{"num_hidden_layers": 11, "hidden_size": 160, "n_experts": 192, "experts_per_token": 6, "d_expert": 64, "d_shared_expert": 0, "hidden_act": "swiglu", "moe_layers": [0, 1, 2, 3, 4, 5, 6, 7, 8, 9, 10], "router_score": "sigmoid", "normalize_top_k": true, "routed_scale": 2.45, "balance_loss": 0.00073, "balance_bias": true, "init_std_router": 0.0306, "lr_router": 0.00157, "vocab_size": 4096, "norm": "rmsnorm", "norm_eps": 1e-06, "tie_word_embeddings": true, "optimizer": "muon_variant", "learning_rate": 0.0083, "beta1": 0.9, "max_grad_norm": 0.5, "batch_tokens": 65536, "max_seq_len": 1024, "train_tokens": 479600000, "max_steps": 7319, "dataset": "wikipedia_en"}
Below are experts of layer 7 (counted from 0) of a mixture-of-experts language model. Rows are named router (the router's row for the expert) and show model dimensions 0-159. Each number is 50 + 15 x the weight over its row's rms, rounded and kept within 0 to 99.
After each expert's rows: a language model's description of what the expert responds to; "comes after" lists some tokens at least twice as common just before its tokens as in all text. This comes from a sample of Wikipedia text that the model never trained on. Tokens count by the router's weight.

# expert 31
router:60 60 66 83 58 46 65 47 79 53 65 41 46 72 60 63 59 42 48 57 33 38 44 85 56 46 38 57 41 65 61 36 70 52 36 43 54 53 58 42 66 20 47 39 60 37 77 55 67 64 95 59 45 64 55 47 47 52 31 48 26 41 45 68 43 71 63 35 29 36 30 26 34 05 26 47 58 63 54 12 52 79 39 67 59 50 63 36 57 54 45 42 47 75 40 36 17 50 41 58 54 59 65 61 34 56 52 47 46 41 48 41 62 58 46 47 42 47 30 41 55 44 47 34 49 44 64 51 48 33 55 67 75 49 27 46 51 53 80 90 57 61 65 49 37 54 30 70 84 53 64 33 52 49 46 45 41 14 36 51
Description: Line breaks after headings
comes after: "\n", ".", "==", " =", " ==", "==="

# expert 39
router:80 57 67 80 57 43 85 28 59 59 61 32 54 39 72 78 75 72 38 57 44 61 28 69 58 56 47 42 51 56 46 49 81 50 29 50 30 19 28 49 44 44 53 49 62 51 54 51 63 52 59 38 39 58 47 64 23 35 38 42 62 56 63 48 73 45 30 41 42 32 46 26 55 39 43 52 65 46 59 48 64 57 75 52 86 24 51 34 36 61 36 49 52 81 39 39 57 56 39 49 41 51 59 47 81 74 43 43 44 30 54 29 47 43 78 63 54 42 25 80 53 81 38 68 90 50 44 33 44 32 78 57 62 42 47 48 61 59 55 66 54 74 60 58 20 55 64 64 61 59 41 54 69 37 61 54 39 47 71 60
Description: Verb stems in narratives
comes after: " to", " was", " were", " and", " be", " been"

# expert 62
router:74 57 59 71 56 37 45 33 66 69 44 45 70 41 78 59 75 49 39 41 69 36 56 58 57 72 35 40 39 56 36 50 50 30 29 34 15 43 69 58 41 37 43 56 55 47 59 49 78 59 66 38 51 53 71 77 04 48 71 59 41 24 40 72 54 60 49 06 64 51 32 50 18 51 56 19 65 57 68 42 60 71 77 52 62 58 67 28 50 70 56 48 56 45 35 52 47 56 46 63 55 37 72 26 51 51 57 40 39 50 54 51 40 30 59 73 39 46 42 62 64 62 50 37 53 35 31 49 42 45 60 42 53 59 05 46 43 78 68 43 57 58 62 69 37 78 66 62 46 55 34 35 60 55 59 52 72 41 56 29
Description: Media and everyday nouns
comes after: " T", " t", " B", " b", " c", " the"

# expert 19
router:71 58 53 70 63 60 73 37 54 52 49 35 58 56 69 89 67 46 49 78 61 52 43 52 62 60 50 16 57 73 53 50 76 65 70 41 46 29 55 40 63 44 40 43 55 55 69 32 60 77 39 47 70 41 44 42 51 15 70 47 58 32 54 47 40 69 63 41 39 54 51 47 19 60 63 53 65 70 57 48 45 84 59 58 59 23 55 60 22 48 56 58 61 66 39 34 33 51 01 54 58 34 57 56 45 47 36 53 51 29 70 32 42 33 60 63 63 35 33 47 40 35 23 34 53 54 41 42 56 53 73 44 50 42 52 59 51 68 62 69 58 54 42 51 18 49 60 75 43 53 62 08 76 41 53 61 32 19 36 56
Description: Table cell separators
comes after: "0", ")", "3", "4", "5", "6"

# expert 4
router:81 48 37 72 63 68 66 28 66 50 54 37 56 69 77 78 65 45 36 72 48 56 64 46 60 64 48 00 38 51 48 39 72 67 57 36 55 30 39 48 60 49 40 43 47 54 56 35 57 71 45 25 61 42 50 43 50 23 66 49 48 33 42 47 60 67 55 46 42 41 30 30 26 55 66 55 49 77 56 50 34 72 69 63 35 15 59 66 24 54 49 52 52 77 23 52 26 76 32 51 60 34 61 54 42 52 38 58 43 29 65 39 30 37 69 73 65 44 26 57 56 36 43 52 61 59 65 38 63 60 76 47 36 32 55 43 42 50 58 60 57 63 67 47 18 55 46 70 58 67 57 14 77 62 59 55 37 36 37 63
Description: Table cell separators
comes after: "\n", ")", "\"", "4", "3", "6"

# expert 57
router:54 31 38 61 47 43 47 49 51 67 68 19 99 62 95 67 67 68 43 60 57 43 52 58 41 68 33 25 60 43 79 52 61 50 78 53 19 62 30 53 52 49 62 76 59 48 66 52 48 49 56 53 69 50 38 56 35 38 71 59 54 21 38 73 78 49 54 27 48 17 28 33 50 33 30 36 40 66 58 50 42 54 53 76 48 54 52 36 28 55 41 40 56 59 32 28 20 87 14 54 55 39 62 40 53 74 72 60 33 38 56 51 50 44 72 67 45 38 50 63 46 70 54 45 69 40 58 39 44 56 60 47 51 25 30 51 42 47 46 54 50 68 56 42 34 61 45 51 64 59 43 38 40 51 79 57 47 30 55 54
Description: Digits in numbers
comes after: "9", "1", "0", "2", "8", "7"

# expert 12
router:69 44 65 58 46 53 85 43 49 47 50 36 70 47 74 81 63 56 42 44 38 34 43 54 51 46 14 30 52 50 53 68 58 70 57 52 44 36 40 50 31 40 52 68 74 36 73 50 54 43 50 53 74 56 57 58 44 52 64 66 33 31 66 77 43 58 42 19 44 41 37 43 55 30 41 37 54 62 36 22 37 37 61 52 52 67 30 33 35 57 21 42 24 61 34 46 43 68 34 34 66 49 42 37 45 73 60 52 27 24 42 55 60 56 75 74 61 21 49 66 63 48 38 30 77 46 45 52 44 43 54 46 70 26 30 36 32 71 53 63 67 77 72 48 12 45 46 48 73 45 37 41 53 37 49 46 44 10 34 36
Description: Digits inside years
comes after: "2", "0", "9", "1", " ", "–"

# expert 53
router:63 30 40 75 46 33 50 52 59 52 46 32 72 40 55 58 66 48 42 67 51 40 23 64 42 58 39 16 28 61 64 66 71 50 52 39 25 45 41 52 45 29 43 84 71 42 59 58 57 39 68 53 41 49 50 40 45 47 41 54 37 16 45 51 70 52 56 26 39 50 41 42 66 45 70 48 62 65 77 49 32 49 52 57 51 42 40 25 13 43 54 67 63 36 51 50 20 56 37 55 53 69 63 40 35 50 70 32 33 34 64 40 20 44 63 55 55 42 12 37 34 79 72 51 51 41 53 48 61 35 81 43 57 31 44 38 50 39 48 64 61 71 48 58 31 61 66 81 59 71 34 46 61 24 98 63 34 46 40 53
Description: Digits in measurements
comes after: "1", "2", "3", "5", "4", "0"

# expert 25
router:73 52 38 72 65 29 49 38 65 41 49 34 39 47 77 91 74 73 48 46 70 33 41 59 35 61 20 42 54 75 62 36 54 64 69 43 35 50 60 53 38 35 57 48 58 46 47 58 62 62 58 57 53 91 50 50 21 49 53 59 50 38 32 46 45 73 38 30 54 13 42 51 35 56 53 28 57 76 56 58 53 58 39 35 45 49 63 40 40 51 41 54 66 50 27 45 37 65 41 42 58 48 45 26 29 66 27 34 06 40 44 14 42 45 48 45 25 58 44 56 66 49 35 54 59 48 49 49 58 38 46 48 80 38 45 33 62 71 85 60 57 50 70 65 00 56 58 47 50 51 42 49 64 30 48 47 37 31 49 33
Description: Direction and place nouns
comes after: " the", " The", "The", " United", "the", " his"

# expert 63
router:65 48 55 68 78 49 78 60 54 39 72 27 54 53 65 59 63 55 42 51 63 22 29 62 45 47 46 24 14 49 61 52 60 47 80 42 41 42 65 40 55 44 54 75 58 53 52 52 50 54 57 54 31 59 74 42 33 39 60 20 47 29 41 58 65 53 61 42 27 55 46 62 56 30 58 29 81 84 56 45 48 62 64 54 82 40 49 35 21 58 52 53 59 36 44 22 32 32 32 57 58 41 74 65 51 59 58 44 50 29 69 40 49 62 40 63 49 52 45 40 46 61 59 53 73 21 30 40 64 58 57 60 57 38 50 44 52 40 49 75 50 66 55 61 21 62 67 91 51 33 31 36 76 43 78 59 25 19 33 45
Description: Units after numbers
comes after: "0", "5", "4", "8", "6", "3"

# expert 17
router:43 38 44 61 67 50 72 42 62 61 70 23 76 61 65 64 77 45 36 64 32 50 53 61 46 35 16 29 46 57 39 46 64 65 48 42 37 54 37 39 46 47 59 69 62 54 46 49 47 68 59 46 59 66 57 45 48 35 65 59 45 32 74 77 68 70 46 35 45 47 41 29 31 53 35 55 37 75 39 32 69 79 59 73 45 52 57 62 00 50 42 55 40 78 53 32 40 44 49 39 56 53 42 49 38 47 47 44 58 45 59 34 56 25 55 47 42 48 36 66 40 46 24 66 78 51 59 63 46 38 81 52 62 45 36 27 44 68 77 92 61 57 67 65 38 50 69 80 42 34 52 37 55 50 71 34 50 40 34 56
Description: First-name starts
comes after: " |", ",", " by", "-", ":", ";"

# expert 8
router:64 50 62 67 39 12 65 23 52 56 54 25 90 51 84 81 73 79 40 59 38 38 55 76 68 48 41 54 38 64 63 70 68 47 47 23 59 43 55 76 48 35 57 58 59 65 37 47 52 51 54 26 49 76 59 60 52 42 48 51 47 36 52 65 61 67 18 31 37 46 36 35 36 32 60 51 46 83 27 43 34 50 51 51 63 45 56 41 33 76 33 63 23 56 31 38 35 64 45 45 45 60 41 27 59 73 53 34 55 59 55 20 29 47 56 61 68 54 40 68 49 61 22 55 58 43 42 65 66 52 72 48 50 25 46 43 59 70 52 63 60 52 68 52 29 26 60 47 68 72 34 45 53 48 64 48 73 37 28 55
Description: Latinate word stems
comes after: " and", " to", " the", " of", " for", " his"

# expert 46
router:52 31 37 69 75 43 71 44 54 57 51 17 52 66 79 58 57 53 30 84 47 36 44 48 66 51 15 49 45 39 69 38 64 66 84 27 44 59 63 50 20 47 46 59 68 59 40 57 55 46 57 23 88 54 58 43 40 47 36 35 63 31 54 61 71 57 49 37 09 33 32 53 23 40 84 54 64 57 57 35 44 46 60 66 46 63 59 43 21 79 50 55 45 71 24 13 47 55 34 50 60 33 51 42 47 52 57 51 42 37 51 46 38 45 43 67 48 49 45 57 40 56 35 44 84 44 41 38 56 17 58 48 52 30 45 56 69 60 54 71 59 66 61 74 36 62 78 49 66 48 33 45 46 63 66 40 62 44 35 46
Description: Name-initial pieces
comes after: ".", ",", "-", ":", "a", " de"

# expert 2
router:51 45 55 77 61 50 71 35 44 58 35 29 59 58 70 88 77 63 45 55 55 35 30 63 54 63 40 43 11 51 62 37 62 47 43 59 60 45 36 39 65 64 63 61 71 32 61 26 49 73 88 38 61 41 69 60 35 67 61 62 49 42 56 50 32 53 30 34 31 46 23 44 47 29 63 18 59 40 52 07 62 57 32 65 58 32 54 26 50 60 50 64 39 65 54 26 17 35 45 38 72 56 51 40 49 38 41 44 40 39 49 24 75 40 53 74 31 35 33 52 72 63 42 28 40 40 50 66 60 44 41 29 65 32 28 30 79 50 42 72 62 42 72 60 49 54 39 64 40 46 45 38 53 45 46 63 41 33 49 47
Description: Hyphens and line breaks
comes after: "\n", " =", ")", " non", "5", "6"

# expert 40
router:62 58 63 74 48 48 47 43 65 53 45 23 51 60 63 58 68 61 16 53 90 52 41 66 28 65 66 32 22 70 54 61 72 54 35 52 37 43 64 61 38 53 48 50 54 50 61 32 45 61 58 19 62 75 43 73 40 28 57 34 50 36 57 48 70 47 53 35 38 32 53 33 46 48 50 52 37 82 48 58 51 49 81 65 53 36 64 39 36 42 58 46 43 54 27 54 38 43 42 69 75 33 51 46 49 74 55 53 33 41 55 04 50 54 45 67 69 52 61 68 45 58 41 28 71 38 35 70 44 21 64 67 85 14 35 46 50 68 75 78 51 78 49 68 45 67 44 54 57 30 36 45 50 46 66 48 41 48 25 56
Description: Sentence and line ends
comes after: ".", " |", ")", "s", ").", "es"

# expert 55
router:53 46 66 71 84 38 73 34 69 66 41 30 53 48 55 55 62 60 44 69 73 60 68 52 41 62 36 50 56 65 62 45 54 69 67 43 52 51 38 39 42 35 35 81 52 75 50 63 61 78 62 47 66 74 52 71 47 34 36 57 44 44 51 67 49 68 66 01 37 51 54 43 36 44 32 44 77 70 71 16 49 38 54 33 38 46 54 55 51 53 45 60 35 34 29 36 34 33 43 68 57 62 67 17 51 46 59 23 47 02 50 48 40 63 63 66 30 54 28 60 42 63 27 58 58 32 38 51 41 66 79 37 53 35 38 35 39 32 40 64 56 57 60 49 15 41 42 57 47 48 22 32 57 47 58 41 56 38 46 36
Description: Romance name fragments
comes after: " F", " f", " V", " B", " v", " P"